From a checkpoint of a small mixture-of-experts model trained on Wikipedia.
Size: 11 layers, vocabulary 8192, 60M parameters.
Experts: 128 GeGLU neurons an expert, 2 picks a token.
Training: 632M tokens, 9762 steps.
Below are experts of layer 5 (counted from 0) of a mixture-of-experts language model. Rows are named gate (a neuron's input weights, with its number), up (a neuron's input weights, with its number) and show model dimensions 112-223. Each number is 500 + 50 x the weight over its row's rms, rounded and kept within 0 to 999. Numbers have three digits each.
Before each expert's rows: "mostly gets" lists some tokens that are sent to it at least half of the time. This comes from a sample of Wikipedia text that the model never trained on.

# expert 2
mostly gets: " Steve", " Institute", " latter", " Board", " Mount", " city"
gate0:483521407586564529414561500535534531531471464521562492574518533448419504432416443527431511594512507439580489583484566463530531503527509449518424543448466579588449566504512499518495529492461438498407450527497430524486494467502505523552547498438494505475482484515498459556465433474539493517446583473489405489526579469458500440519462599572
up0:437476536589562492467453591525493536603543501438593542540519511480440498476522536474467515522473422430507522430489563583532519463502506503556400500513532550584532561467547553624402511483484516435530516541503564537526473565538468392530495488486460568473510381485492479519520533458562438542464480536542288483487472526562528519477533515403
gate1:490569397461529413598465508460486453539531520530475526449497486490489513522608534524528528471576420470462540464530491465464482421418600619539532506599526572497458467473477441492560502516585586545534407505536498490587512480527433552517509498494497540423561449568521555575539514524540537552525490523396583462460563397563471516516504504507
up1:617538509447531589540457423493572633417620513488531483454543529491521377523513539491470487404544426547548559448532479461532407501551513552467446529615430499549507475543469502446444512535454600454535507526576442468498513490526561439501468487451518495570407479509518538506585620501495450506471418515449557535565496504484460402521525463523
gate2:604578566534457452502540619489430464519558496446478533475425482523484429464495418514461589526504560512523479477517512554543549506427539469482586402413511435439536515472565547473503529464491524454481462484469479486546526486540521537463502504421507428514433451540433537570456521485480615425440363496477481536470398474462509544462502511539
up2:492405577508479495450423524383451495572508490359484438492531436527520439509474468561480453523488379599481431530511452443470458512505479389477601456520538446496571523502583509557495418590516512508466552475518448458444433556511506473535482444531514539414495534551486542457535577553466384519487484438450499552445399439582509411397478430387
gate3:560491506476517447439532511448469484488448500506593515421512484435527501381520563492482501559555582501494420536558495621452532539442492473612512645513439494387560466493428473486576537483538479491448472567525484558476472551571540534432551556483443524517491495561515515497499401491545465450449492522486549560439472583551533521489544530514
up3:472439550552499477558514484499515530564507437403495530524585483451436555475427531573533542470450503421495447409576464429535569466547504605616426512473361490531546560482504526535537439495532576535504524515376417500439535415514553444525563517418477467572534544510481439458478560417485463474591508487563439451499456453542490485448526524435
gate4:535518530419595444500493507456522513480578510453530445474501445489463538450500506527545469477620532503438521447550403534526528472520469438583506557489520463479518527497463522535455531461529577484485496395554421437553487548556554532391472485519564499453460485550439428447454511541592488514506417429581476563389489545524462532437576482537
up4:468489491467447424468586474525616461443458447529517432516399536514531473475511459449546486477508445511654485552437437515412409553463470434483540388517484533457530491539480545527438488466446486462560484559489517545440440474539553514468425506644557495475436537549457470476568534484501465522485557447546452581499478475568494490519480490470
gate5:584455507487493467576487457485428592534576559532424535459488592525453484463560402474584522495524521469455509542589506428562503586489466558442473453459536550444468547408522543579494504532494408405401546437436557466531553547439434476446528473454510541437440475483468499550506474580564399470525497457543445429475507416478462464417595494551
up5:501436576501519464503553569507490517449615494527432478530538485413473545551488553473478393565478511534453498445498448383522543494522482484469492507536474572395588490573551482599457528440530393508527584570486540459477483517520533489502476446475516530451460493430422495479474540516522526547438485480570595449526527429521545460474580492447
gate6:502432541458593531412532551520484415523507577532367567468473495474488433552492517559511597404592421492511559507528517511546477510477415388539524603483480471480431472489499426452419502557484548474376490479476477569500579591523402523468543545530467542488517473452492566459595441531493474585405521511490499412460514497498531484534484543531
up6:515580500526497508516527424463552598545506513512457482508542607398496474577518466514480511526475467463479499491440538454520528583440481483469471419501432512455553406558451492460508424462447516517515477567511596542603498486475505545482449502556543597540459549485474510463557524525545579426498522503496357526579481489498502470566456478508
gate7:517443447500546484431362435471605381464506446543475638437526524516554548540495541566436553517479546418474579516484484545455491485554452476548461515474521499497538534457512478447490491451562477543440500525469529474531454380479558496405511448528476545504486514484374597493430467550474444549463459514458513468516481476495522428613501506408
up7:504473398500461586474428483503529517490555490513522488460348463472571536490484662465415483459492549429539552488445496538473537503430552572484515478549499508560584555424488445456500508512459526457549569497455568581494468486536558455470508567503497478484560482529499566534491493465432496462530544541535552500500460514454562383480446539532
gate8:525580477493532379427473550548383511547479550473544490484492399475453537492456495444440466501506547547528498480482416463529548518445509525482479525428568446430472450487489442520511435501477518480477513540513564467481483487425477389508576561484489503468465445533467496511460544582478469517550565411455583473542566528638470565415604527471
up8:500492526482564519507479541516518594505554449431449452502427491476508494567517566543591373448427511549552496462551451522496418493482486517496487500490524490482457418472522498495579482506547482529546526505470481395506687546514429459472541500506539512540515495526420544476566519507472533578529583396515476453512485460591529463534545469434
gate9:504602469550524510570515491535469457501458433537495593612456519497501564590546485501486435484457502511516459394346515466501449550401520566576535659492564586404466427472513449532561560442541462443490566487530498453510520441549564546548533566502508506598494550557545583467562551510481526470500455579494404500463526537510522547495509418482
up9:486490399618549458599606478534496534497490562506463624458521517479457466454481436512540559475435491645535512454441495451493471590513456484469486491487518488546449498529516421553489595519421358526482431596572505478520470386523495497428548583367532477545474515496486495469510558530528522552522486614540467497464460468498570425476501513515
gate10:546449481421475449509545592496506515460464557517450413562487442529477594418514498542574513498517411493462493560523520468505496554532452512481489437517442522471595423536549583587499529541505480479525509493532513514602505564522432422544470504455560555476537553482488516446527503529543446500492554555455506448491420502406484459503532530500
up10:591465441490422536570552443535478521454479523567418485494472560547463454487383514504448530480603429431526489474453498507439482491487493505578463520501463563540468488411608494386490415473541506494458483560512592482484543584500534442512579554517564511554534528522528514483454516498521490554503486544458496477527457369535435485440571495473
gate11:553586528509459471452498524504400522589469464471438486441467538539515440515525470509468464598531505513512521496603572539546423476485582444525507544474581520525537538468477449493505519463501511491575539450499411460461528389475546493568526476484542528519454545479464455533572511590510433469469585458503446510527435517586532550521422428456
up11:441449477503459535549533485515521584489521421502434541429451508565486524438489422544532486444471558514437489607425528497503531485456523545599454586470457521445396389475499519510559514488565459459433459480487464456551594526502511472533443514520521439539443579481527474488526519461546409528540430587502388546429457487522460451461480423516
gate12:522448538480515507563484539511434425550432511462505519501544536414446457520578574508574428476573476529464584519613439546546542526379479535512513491474439531371544507471515456510552486425412544541552503563465563435448513450527501509498457498493559491410484507436528461525477484464476444492450450513499514495458556496540503500507534464472
up12:579571462459585419564512487488553508551609467463478456569569509582530531452467530514447516603503511569513432504468476496489371449575594438419581445451484491500469416557470549487456542462593500449454490432431489530468469446530527464414484525514434538461565548474505514445495503502611527563474532494482511557439525479481500405418472439502
gate13:518441582478587504419545419500516531492473471535436499476503427422580545525551496480468452450520457557598451453410456491523463513601502511520500527629500592414473578519559539489577453515552453448535492525478448485528430406491425501484539489454523444523463426436486471564578521549461565452572420509464419517476388456512547507478483542552
up13:496501537551531583476370514592466411451509490450476580531483525533613450535496480513474597582447467542541569497408525453499529538499473447579530494477480488493504454486452580464462516569559498531550550571577559500552422464507479488594444487555482518536523544413498601473526462586475511449459560527485528506457519587470402424514570489508
gate14:449504540504484423400511546451438483498420525439493497437429469505537507453492511523504472567572447478413507534523541551463624504485504393493440603493447489496511446458439450464462515493516602474512466464456447542514524552540602522498523469409518498602575510474513461527458510488497462501474458466454381546433479542562524514497456521419
up14:564546552509517518495475440449431560470509498469465491572459569514516470506514546494478481462503499536460591514517514397528379444529502516508498564482479445536605510594546550505496609565422494508436575502442525508505422461449515428518546434466622500563480526445602458549481533504559546532475460466498546623460484522471490474515537471454
gate15:567548499330578511531499502523533438515414518524546428430586494414520517496442488488551489450492486441426501489459560472474459487530528487499502516532556508599485521511548451495425474501451462548493539505432458446442420561529372500509510493464444447460512565501503513484468518550483482499495542461499516470424435534592584576350510534549
up15:566405473546505508553472515589448624534441561551391504414515438529602409511477511576453590503485557431588489420458487471472477526446587504483482452384482500467505393530495497508469449543435503549496413513445502482560475521509476463457487457532450554472444482524576453575577497530526441524506473407514649574527489500489487494606357490541
gate16:565493539477524493427435572426489443406493402483581571434512505398515545507461503471486434468551499482454529454443537424555485483524429501533467465444584405496453520558502498419475486476499597525525492481505502398528474538436584430536494553478434532435495390488411485474560456428513478571510488445541540546473512531542489431505529490539
up16:563510436549565463493566503534420487572423497436569462506439523479485556451532441424615399532488474586554533495470504480588449442526580591557463583507422452489573390578470478451546500481498456529505447487498534388512505472514487478602512450579528475502561486465547548565499437587475442525472451549462506579542493424536405531508495438490
gate17:471450454463514416403433533533474497519505494475489549473503484428484441466478528468530498510495424541539465500573460523458526526540551458437600562460502477497535559604596488520541494536477572492446455542463476514526443491482474375463470484397426478587405531432483448468548495441512537513571548490487409499541410438490455488603508634507
up17:580423520516565511474525513572529550512533530508512511484440553578491498541471438457468552477559527484510543559522496494431433586494503532511519491478474509601560410487502501582517546498460479454490384577584502497491493562540498583513509539466554564530496496463443517479485497482432500434548457517480470525517451547492507474534469524547
gate18:541577439538507500481520586466431430510385413557488470513486520477472521587399523586526535553469563430522489490510550488474513586479501511438542613415533369499513376519520547465495446476396490579502427554494543612626453459507477571474465523577500508412486550488535462587502590511542489502492460510552421447517458456539500452470502454559
up18:541531461509488537551525553504492577509372484548518426473444486570484530493514426477496500521557545525539494467442480577457457460442539488479430554493441425483546341446546547493518634403439562480510504578420442457450440530511588538409510451477429486446544447412499512520520440519560555488547480534594506484415480564564495426478454482406
gate19:483430476527498480453443499359491524400506493510487517577466484439445567474559561483501433470604521523499554383570566522575598476553516480585566626547521430481432520477543444558476433511417590498513480640576538455534448493553522542538580476501514541520482533500603488492506474476479469584594461470479459562447452439489461474446531504436
up19:442532481556441455521513501625575418452509547606453545444470446473550411562519485515546535520466516584430524549458489489465531498488519424474439473452451561429510577484437506535496453558460505428471450474514503428464524438520482503488421487503560460468491530442513454560397507581469477442540492525389541507492541514504528446531477454541
gate20:536511553511539507528486547537415475531571507538546546485539449394498520434583552543507510545452396444469507570481458476524501484528360622543513480446471581542455492510511594542555509536487511484515593598465502467509555434564556508417346527486464501516477491514503512450506439494474420544466426493361547500545450443586513543477483492502
up20:420545440438601511521428476467530528464448533465495518498505473453518433490446515441493533494531503452537549386450498547513561495538522550483560588543504438476578584523458475497564496516515582429527487520534466507495522536483595623543529544463495552469567521518457567370484484564525549487465476522479552480486449522571571461465579559483
gate21:577403440502532465494444593483448504541521434515464477528476523537466509455502566521580547547492438495496455518460611530494473452501499512484580451505493492562476531460482468534495527531458525478703598498441431454486415499514466522467554498549483554487498471550497426509466495521487515520506572469494489512539489451575487491558509482545
up21:495524464484479492467517484505505447517559491482463567504460457580460499434492536439468476540574505551469527518473536444456499356537502448438455524455507574491522571459435534535521468511420371603546523481462453465476563446544479515531389498593466434459454451604471429491477530462490477490511505528455489516506482458593448378419466584571
gate22:406436558458493544491475508555510613525507465532520418576571575510395526598471550493466522613616391417552512513481450566543439521514562537438515519446482554480446551382413599504489530475449463393574420496433456529474492475506513484556556563439487555530558438416452515441472488469499501545498554508509550417465579471562550483489504556492
up22:496564514468473437544531538599608458451467508466573510528549456483497509463500532459577526354461469516511596496554469479516429428516522554447562556451488437501545574525513495532528548540539415521500486567520572455469454516428547363578533575508504406460487510585504508606633572490536474537430465436580526491482476490479449503399549321454
gate23:413445569433512487557559503469530481571457567471515497464489535528443464482516442464501511561540506534573553498507518570547466504622530535517515510453604521565456497551480509541531389551511596496578504556452605480515487439497463522450508391493463556456512580590480450558476540525458451528518557485593521465473560391571468531495508620556
up23:486583501567503437517479529529483557545494440573539555578467546576513450505358471545429474535522529530571503449539421569533529536537561371619548527405529512481526568418467476572404569395510565443431466438480440473525483627463448510549466516413503497520456420527495486500438550557498480556524480398484472508499565522518463493444543493530
gate24:532504500453506547488565512492508460386597520428431511516451453461460538452490534551523471555537490535450500459470544534516561470509485440476452551559444406494501535501617496529489505477435580485508499525540526584528457482481436525493473604502529499507504477525405492505517471476611495538515576503513505491541567449556427585519496528535
up24:470594525473584524506473486496454629575480633540472515523545508539520461470495554445437510469531508494546444440525497500562562476506512584443505505436428464511665584524502489513541522486577504512521440461493462443478515486530573453608627511517467488497540493521530458499495393580494558445501558563507555457460489525513503550451584433566
gate25:541462488462510517501454468463413530432534478473454437389450447495539576580514489555505469504439499511560503526456531518558447551546529578468542427521501591530448518545480524502585530581449500503579545440551609493523582516568471494543506422503397591499519421527445611489460549570524546497550441462495487502447524446516526495513548482401
up25:386530418605487480499571536470433525507456503497536505468554472459420472470516537516462572485523425566491475507490551528437501449486558453463548483429509564478529417468509443501503626545553585523547498508509615488448597464480495523573498549445525547494457431395466520470423425491470526475526515532521595535496565464446498512472479407523
gate26:521535566527562486531561410537555445572540539516368491509416464536414507429464508516544464565533451511432516518570546415501506450505522558562419582500495452514507542523445554507570560431510461488537525512470538545427473485517496492426504461551451550524561437451469531497405501462540490563571465570594477466463568453560528511347525498486
up26:529471440406514510474454529515419517417521485568541484584547466496561479509508479483488433540466527583530461444478588445521449503500510451509492483540489523503563498517515507622526514627492585529490581506512481437444490546591552538442405439381499436488569518473584515401580555479566418539559516411515490540441502574571520499550517349565
gate27:434505496513573388401547519514509527492547474477503511445482490556488585450574424415527520512496530464406488570559504535507475478454586503488554498470520493486393492560437470452492443510508504463440463493570491496508458596506487482500502607537581481528621477537497561467542412584540451555543465483496539440513472563439408554495494629481
up27:562418601445478460480493444438482480468573458443614561478436573423441547484551509484537550494525452482475487410533375522481536519460538565610503446531497467490482551396445566539467593443503545468531466560520482485536539605466501458599487466375474550558491402488481505510514549485531520540404350473618532548516501479525481473456485531608
gate28:472564555426524513502486611433505573488511438452519466584498427395564507441572526485485517468607432501513496523479499522549416408493486475526486470488629436549443503566508484432502422420406515556514653559434473570488577462452528470461541528544528595487521493485516451554387591494441470526477541526521474500516456468559528439502508544513
up28:425507544468554475502521513548507519529462464468553478541469476432477469506406570493504584548536534605442532539513563445511495515376533463493504499525525512442415416580532478483539365490566474547417508510481570499504353505564466466494479570498487473480582590565537434443483457518530406455496506505501478561529506482474528636464430488490
gate29:383533491491507531483506481469553560515535507584529500488515485515439402525526585493494490479508508393541405481413446534485490478549513415464498586521520524494578490511458476505520547483454519467426537470489623623544473453438517455486500500525587535418590511530493503470500493491513476563567507524468483511547500576431532449429441507504
up29:502527487519573501488488578470396471546530478447586420473478510513480553534493512493561461433490516536634479475484514489570479441565513455519523440495551461484532482515488534558492448505624481616429486491587493475352503552645535520432429471498499450593529528540554489486542552531496500521489468433469492563443477467483462615595514626532
gate30:494459520515439455593502545516463546570505585508542494479481538459480529579419577498526469503521556585481501524398493544564513532495595526523568541407500499552428471559463522457497519412458518566442426448441519492511475446598415529487479489530518447547517493468460513452508464550467512493485511630553482495456450498586512577563510524484
up30:446497457516540453588504505533422444579475502438558491502614491544450437491539492480431526526427544540579488446498567508429459468521419597542502484475477560546528549564626558605557525452443464503523546471532457444417528557423449449546555540466513403477429493434479465500524501556446452520470468389478528509492464576571568526522550486534
gate31:488469534465541469395498522428514478494457507530419510512487560518551556559535471432485569529484572486441482502546500540540349405505538419448492453507513565431482547497514516461579471502476546471519451506464499528451547443503485558451399500496507486429590495451354560523539440455469522537562540546413438497481430520550544557549438532547
up31:405507562448439616503544441556565563470543519606535490552528579538563516528458429485444544486463566464552465635421514559485420589472542497507546483507468476553473540487418487497505492459523618430509514528553450463461553497434512514466381470362446490509469548461497496460421471500503606514493649488468454521510496480502520542440529539489
gate32:504440501522509469370469485465514499464537570527520519438550548543517491571472494568470510495540502475486483554476518502557552524504521566486485504512502496533538392487507433595500461507522592570471494597525578554458476503444398490512467523506501532429464377412493492432563471486542490448460380349564514568488513450499409472523502573451
up32:501518469474447473504544416508401564435447458466487511457418474471547412449568489484369628537552490503494434568523527483474483485444561574478533570496462505467528546581520491579622452493452421472456430608466427545568485513552536583453493500533604443592469440548516463532399462517578594502437485506506413460493474510526521592499412527405
gate33:434467519520492493430571538433551411520513526519503498547504521407458478470514531552482419604508516569490419544488476462484436485485498527444460525472527580496454442522455546482454565470483502526450530496451471446498542518559548495553431492493594435481681568517524466453574482508572456500545565513518555511489503555479566544499455603458
up33:484486509448442576464534530479473514489444492563464504469446493470453570547487482567496371524411477468516474525506539580512448529450504518545502521614482551492437508478457397490459459487516516494434512545472570542464429474563505522523506490559548436523497540502556545475524455399531568532536517609484520550430518497362470502454489513523
gate34:533501553405481506518528586491467450527520400492500513534423518555506432508505421500526502508465553481506494468456454555413472476456527508530505604520543515493439539505538517534557590486556575531480561604502482522525497476486429480519456580490552449373500509520550407482576606482600399510471533532508532396488526535579510516438461554464
up34:490466453584475624494535457600581527480494495504594512440522568481429484510512416524514359511535450515432507492472597429519501470528479409408580476522474472546501412484449517486516508442621503570517513434506461502519435422433582470485516562482447502464495467479553516497560455500519532454440444498492410425472493419437549445588514494568
gate35:431454536393473475462489499519443496516554528467497405471516477484535494424525455428548570417610463525558459538492483480387531478576511492466502502470591488469506606535494537488493523356497511523490485450558497440440619542552541512485438501414532544431521400529446569573570543540570492517525541443508390566508445429556535504479495506595
up35:507501466535543545568536552456668435477499469504570540515533513442459500497513445505489467451575451511525429523493414525458546589547518516542418549514447608517533443486476473425451526442536555462507486493569511484465516493553583400483526499471562514446444440456495542522445540433495530502476494500488547518486513479623501482550514554608
gate36:489501557523379461492527559512486528439515525520598471465476483534530506443496466492504538552581548431455471579504509465501521503444434496550539501652540480475504551531486454487494461462471421440488560537434545527550482582420500577447460491461503514551586607532537473473433536529482451446483507487560544528502425550613537547499453437517
up36:541404548496487521474544583537462485590532441417458563508386480442532573488486538494478515492523500518403489462571496507524477455536418518463558512502473561468537368525530418480468539537512607468475448485470535487463505495501518492506513421559442514595543549474500475530492483504467539511458487554469515580461452605535523504489422451575
gate37:564474555547661568492506550475455524473483457470475548514581461562488427546500537543452461506547486458480483546512519477503559577426499500612563502538546553509502521584535495479467576580575491480599500567478436651520453425506403534547464511486585524516431549492533469472433487470486503512515506552515476508519489548511496527490445490485
up37:516514479604505453470476549453580510498504547605500430411508589546511501523456401494531534507565495501481510501534499522516554434446635484477483482553570553437507443495600426568424516534444537539536501555492455523446520467457437488551500601459627412530469503403445497556477517499428496532499548475531456470452504532463456534495531561573
gate38:562513485391520522467552528537462439550560540565458452549401454427517551371518444508579554505525366576528498519441485539530466615501467463529485561506521502554466505512437531476502533496525458472443490531474497416533491595455462512477534495523472484526496536480517567497547453525529517418403475454458538485617460470577489516486531482536
up38:446525503503534484452353488429513525538471555517476532555508464533537607578569492516490388453455472590554472541483433459579442487441544450623489464428502496540474478442483527529510546549543483525534612528468456522515477567578471498509448464466576493433424484483522466388442442529499536475516457435538527502496479525465485525553417576463
gate39:497514527557556529400565501491453552612466547467551534605562484466585523502538463437522469491540490507491544461458493553530559545505506471514627531477479600530527458525541505558485583518502441549508484441497552467550435497480547418471507471523438527488522549478546458547498482541471526542468548441508473550510547472513503496573526553490
up39:597480473466437483505500505531507467507472500470549545427514487472405508533434412526485473550514564458486450584447515496531487588367527511543531483470454433549509484453518544519497495600456435490497469481462501560483518423541507456484511515435554476497517514582421457400582475546556533487409421498553469597492448511485415448517459439547
gate40:552471433436420492474404551422523469486537533522575497461571450552530526384422496558620527408474569416448545602460563535549454527508404491398539451465538539524439487550502514413447498490458540488500537375472465459427519542479554523401571470559493475515513522520500481587538491589504526488493360490611461503430467524558557481427535510527
up40:482453418517503498441514465399488493568466535519595484520394472484473625604496402405506441533606548514514498494508555452568545492408487464546542467479530555554419492497504510490443511454449425569630554434501502472478470533409500565553476478577481496448553436528522446589476522519508436566502528524558526510560521463535503441505565500513
gate41:446407549571506535459403504502455515517581512500544534465557494483567474518441589463478381538506515582545553456452476461543437449518447503588395518510510486488443586512594511480615435456534524458479565469473525464570532477457464575436604526512452548421530587520525488548497495491464592522554459484491425496495501498525525492559388534444
up41:549510449509397479420416423462480507555514504438496539500482558502527529489593482547432536506490498521449455449464444457509609485519495575555508534508449487513500573532419490502476529499538560539460461520519539528529533486525536544487510409526537450389435614522455577481495462481479411573551526535432523577560508555443534478609506598466
gate42:490465543481498538535485479462656518549405500501464458479410466449494555523478544488564439433520475464503437525454486441407494534499463486530560445552546426499522588458405456544474472462486521456484454500536442574509496451331505530480477446398479501436476489541538545451507530412582567512462490467544589464466530622556516413384474486517
up42:525575560592452548419533470420485428551431514475491471521486519544527488619526548453509612430512581563447585502460504570556542479490542469468461552530588480473452485472462458473550478464503431488546491430561465467545477476550515553520501401609579454502494546454428570531546480566478513495496521493496429515482472516399456496571546539561
gate43:470557564482473513502455508557497379389481444477492491490457419485440494448493442479508428444533480509498443492366470495580449518530507573577503549471472471491528460509578493470466429549460522451465496575489508532426471497522541567522554511512457495457443479533401362532438453428486538545450437473474530458467493540484550492533526500482
up43:533555457533480444490476526522578573463576524550531558503564544478558458487454506537492477502452566448538547545540500452461484496455548542504581530482473551588495482599466428548499531446451456440531649484580481537573419503497384556594543451507580504514387566528483510595508455500430506540470558506612467601528563532520511546497470462426
gate44:520501486397580470557471508516465440556554507526492446518594446428472553527478439535499459527459569531466563585506576495515500517496529508465534530475502471487511470484456505537601621516560501484510463466500511437437585518522596603514534598610455495438558447535436454499532463478464529567605398418607476532487471530438522397523475543544
up44:521451491538556497402461547517527533592510511538449547559598552463565576516412489523512542601494511634511490635463561578464455536576568621514482529500528504561436479492575518434472561533485530440507516485525468452377409546487466483547495546430526526480536486524528469481506536446478500516470513570466544546494501508456536435550469539531
gate45:536469457510570489506529501499458524535524546504536561484476523450523363512556536464534365530521524528572433552522484518458523490539468477506531475543436522533524504493543483433452546515410499488435478530556400555593502448497466540439382492477517449536483456536559457515532502493553513481427456484454421637450433541495499463479546520581
up45:477548452479533442465480499533593448385489400488575525463412509493481479497427460568460461515471522514471497463492491576431548548542439442516457412480539544580515534548446456456518459522530557562615458429545497518530469476493532464532569492452458511459471463488469478403525483570459487437485553521475477481470553436507549514511556479526
gate46:573459431573432414598500504518421420569470528477478546537492464412528509484522521567486489528545519510564436446475513511566485503505551498509527434536471488524464463563443444500496437435486468377494462524504480493510422459477404491526454458510463598476607480541542489544440429509518462519510462523489531519465517359572541605480513537378
up46:582418404472447433470558507486506564555545496498614485527464574393509482488554453503456538480530430493526489585498605510524526512485546545561552494434558436485443570500448483486486514519455511488561441542549553424528563562500463486595566591646531544528532524433483500406549470513493557460508567531379530429536495545521438491554522505503
gate47:484511491497542429458502448486512449440552527489519386441443565539424485481419455502600529515549478540467508445461456491430555469528584495529506465540533555533474513492572399518534511494548505474434553528526492497549556508546568432455612513524513458525532528507466528502438574484534539515479459531466492577635515395491461540352589479585
up47:516535408522495387552486535482436624589445564476466527441565546463525501504560497426490464523518545469474584603488558499541519519451447465520534481498473529490554449480521473504457479588512514496512445520521550493576436510534463640521435531458427588541502492544521538487577478529480566523549501358546479482495465613525523543510455515484
gate48:496449555490488629524580429473454427478509603583602505562525428520544547497541513529580530546466563580523533512542459477502558482528550482619587540531418478637519506482507522567473588504615502504616511586484435510569478537520473451531550574523482496453606406423473542450506535422539468544498397435483508609566444560538501483456480539511
up48:485533488516554455464518428500526422534524602456502498529462458608561536511493571633434505465491592490550555552537405380530475473544558536535497514553496487511524622505488480503523514532555510482507562526476563503522499539500493604479480472507475557559468524455433446419442503552519561561445543474494531599495483424458451427545489572580
gate49:469516530633481439473459485528422462470541458401537494518469484534442492474511503489476434503534514554490504554524507551562559482441455513517483507493521527475474520535432569525421480500427475460490431522463480524429567592552498470535465541418469490495450506457573433510506473523589536455444488504456516572516514450516533561439474509459
up49:480438505463534444501433496678540425535439497467409420520537462527520592448463591580423499507560470428454490579638535502493497410519457505498520524526418513591487508486495500479488574422424560477450585497468442525550510443472501515528463459523503400621579469558508557501483520505511440498521477494488394539480501526498493582389516409480
gate50:543594547462571395562394463438508517485513557609444430551496455548476571506440600477511493444577466467445481511426538508527486580542479483471534413505501509540465466425495490503548558521417456442491590480451524509464485574567481528513598487510519507464519475537526527485529452469546465485555416465479505404472500357525550401541522529512
up50:536470448557491514550411526515456491414469427520428579494483549463480551501438453480510405495474520494534567503502531539486532505456603539528496541528454503515445526572509517613512482510515473522604451438380552601489422479578509599408532491481596500545621441491534504461535557546508562557594498512536514589461594513520533478488447540548
gate51:478565564458448550562500527495479477451441486579495538464510551428458717571568403571431529519605461488401467507589480533523546623491545413497432579504493489471566516510482521514515503439440399433445509539531517431489471535536536540526629430502529349527571487469445532486427481463569447504467445611524482433468384491542493510478407544441
up51:412561401412503491517523490450450623473487539483440576425509514430539543549506504535543520501553423457468553544425495358519498509511468468494540557488521524564584485583541502531496471493511486518464484531414474457489437591535575545539545512449473423541422457505530491483580496556503475542501495518517573489499465565529472526562523391381
gate52:523552471564616468620502447571516513515447427401557531491429427523449495489572491507633487448519503452504497555578440479507521461409423491602498536433497625582564527442531483462552528491629439438580471515469414421432540436472490507505488469494568476531551523567366571459573496531490521509396550497462443442528473481562529560533491524528
up52:540570487483455466450486582512445466547511546478473526474586463379543544562521582446393543487533512443512412568524479477477547511454571463568466529466535472484556513574583589493453507478510482487404471515468519478525436454522484475569526461535475527492484486512476513545343494607582514454531510510483503625494514600481583480433526451477
gate53:520560500496393413419556506491408578445530472572524509517398540436518530564492582457496547495516507451427499534540482588544501534528495467514539584480510504546594469556534529456533420501418449502502479517394491456487552550523515464534557560469504420502478447480606539575399556457469479538485562408538566522406453437531493591543521544505
up53:491459548541420551478599470494506581514439537504505563466459480477492546515425498444471511523516506524450424553580505457513568526468462505423508481543446539526496511413510519556504512524484450540499478490539471525512523522409623527462535468443498515473515517475516470552430616467414517550426615459516458440445455534561553367510508530563
gate54:581554522528539517552504443486471506550535458530528473572472444531491511493566481450485530442555489522488579574359479563508426451453584594643496484464405434440491505487577453463523489485470502535465556537482520553454464498509545520478404514510515463475541459624414475524471543457456452491491500490527423508410570546417522564394463495539
up54:580566577607532543530420438395465437481494559517519499425507472476515492440479562507524544380414435509431493442450436426547564468475539601542470568537406499517482504472502530608577576541559569451400545481472595538463551536503472473486516495529480531478467540472553525508556474474567448484417511550480465514524435583511394470451477530446
gate55:470538346526599496494470532444618487468441470449479525559429503496487598550568493433549498521420563440496478490384609510549541499577504547486445560487416544529455508501499539432508499541485462561552557480549532379489553531550569515446482554486574560521502469564579554439555461533505383503506532491363523470507485455566547566482582586531
up55:524474523519532492451460622425515435558426390500490473462443483476515581544468494483426477502453477520540572502558376602550529437568453488555493475556425492513485516528512475444506579496453480464503522595408499416437524476477535482492510418495444533547504522500431547532466552466559488504536463439484470469466539583547387538569493525523
gate56:550465465529460517494460500425466555454455465437493526551507490499517487499403475518562480469595491528474549473561524476478514482492562515478506528492452497509501589499623553431531428493522471511475503501543567625560359491448511457521520516497504525497504537537400552480541496409499550475474469600581524639483532445536568435552497527529
up56:513457503568431608462499503502461471463512401503524563451531539519484543498496555449445518512443438435495523464607424475519491510457443388464572480514491543553473508503492484443521472461502499423434490305418575499524471510410520572486540478572432560541495566470465512551576551382496503519478494498601540438493502581311430396559423477541
gate57:502585514488471494608435502460431416522458486477565536511400599478477499568492451483467519417494531544439498559449469582538430504521473479519548607461446560559575425550438473491581559618466573537584475525524475464516500464618477514417468496580457415543628589552489523553523483450471533521462467582458504512463585484533575567588529483505
up57:485540482512490517535451496486531488486530443438599524413503549510500454528469490529425491583485499496477498575448455511466450545440489487534513475462485538440431567560496424519509521602540539461479453523439470514507505507467567407530441489527559466401575599543473483555435577613563442582499440448534566483425516584396468574453484503530
gate58:588601399603435547508530545513528520458485451459419509460509425496502427438504550432605422499440503520507501485414544501507500563510423518497532572439580463490437533406541425510543571526626518500510516474551577496528450452566513435576458562584536549510552407540486474483490495460596522525473499456514380500394513516585544498563563442512
up58:528475454520469516482540528588442534472510507444522608418447434408440559492533464540432489525647522444470432520577501442506575556539595499475491450563523460466507528443464496546479533515488528525434470486448516537466499451469582450619568565526581511381522471432512501521444589460518519560533510468476512564532499480463601449481423412440
gate59:506564525472561570478574546551459426478429482446533421425422598458488557544526517489518364544493503500516571483510497559463549512592500506440506550481531456452535544468616489474505452457542414465470454443522523422452469441470491496529475444535444404509544502438502488471523496536367501620431489523587528380551509456597475517481474450481
up59:561476542532589516477384469505583493496490522486550489432424509573499439534527550486457496622569528523586552471470435519494473513465497508478598490508494525533502603430448473599496499500525502524522468562445457559459508497493526545397468559500424540511477522467545480472490516526434433458458520451552512527510475601515517489505551533487
gate60:510591480471463450483525443419509522517431462493456522478459486607442501507495452440550438553405537552521599486440594433501563546491620579482591582505540515436509542437526422459578493425508513456521455489415423491520490525526455482556527592509477441564523531508534544430455527478549523528582514555554540468488476494431522584502530416478
up60:537565555610477593475561468491566519503467407592495416565588425496495469497504472545467556470477433466540468420393541405449463546418474515492475396462422556570495428435495417549441520446510437550509597444472508587455449437423437473498441524494517494493433480495408498494521481515489463555509532488463464486460519539490447521495486501556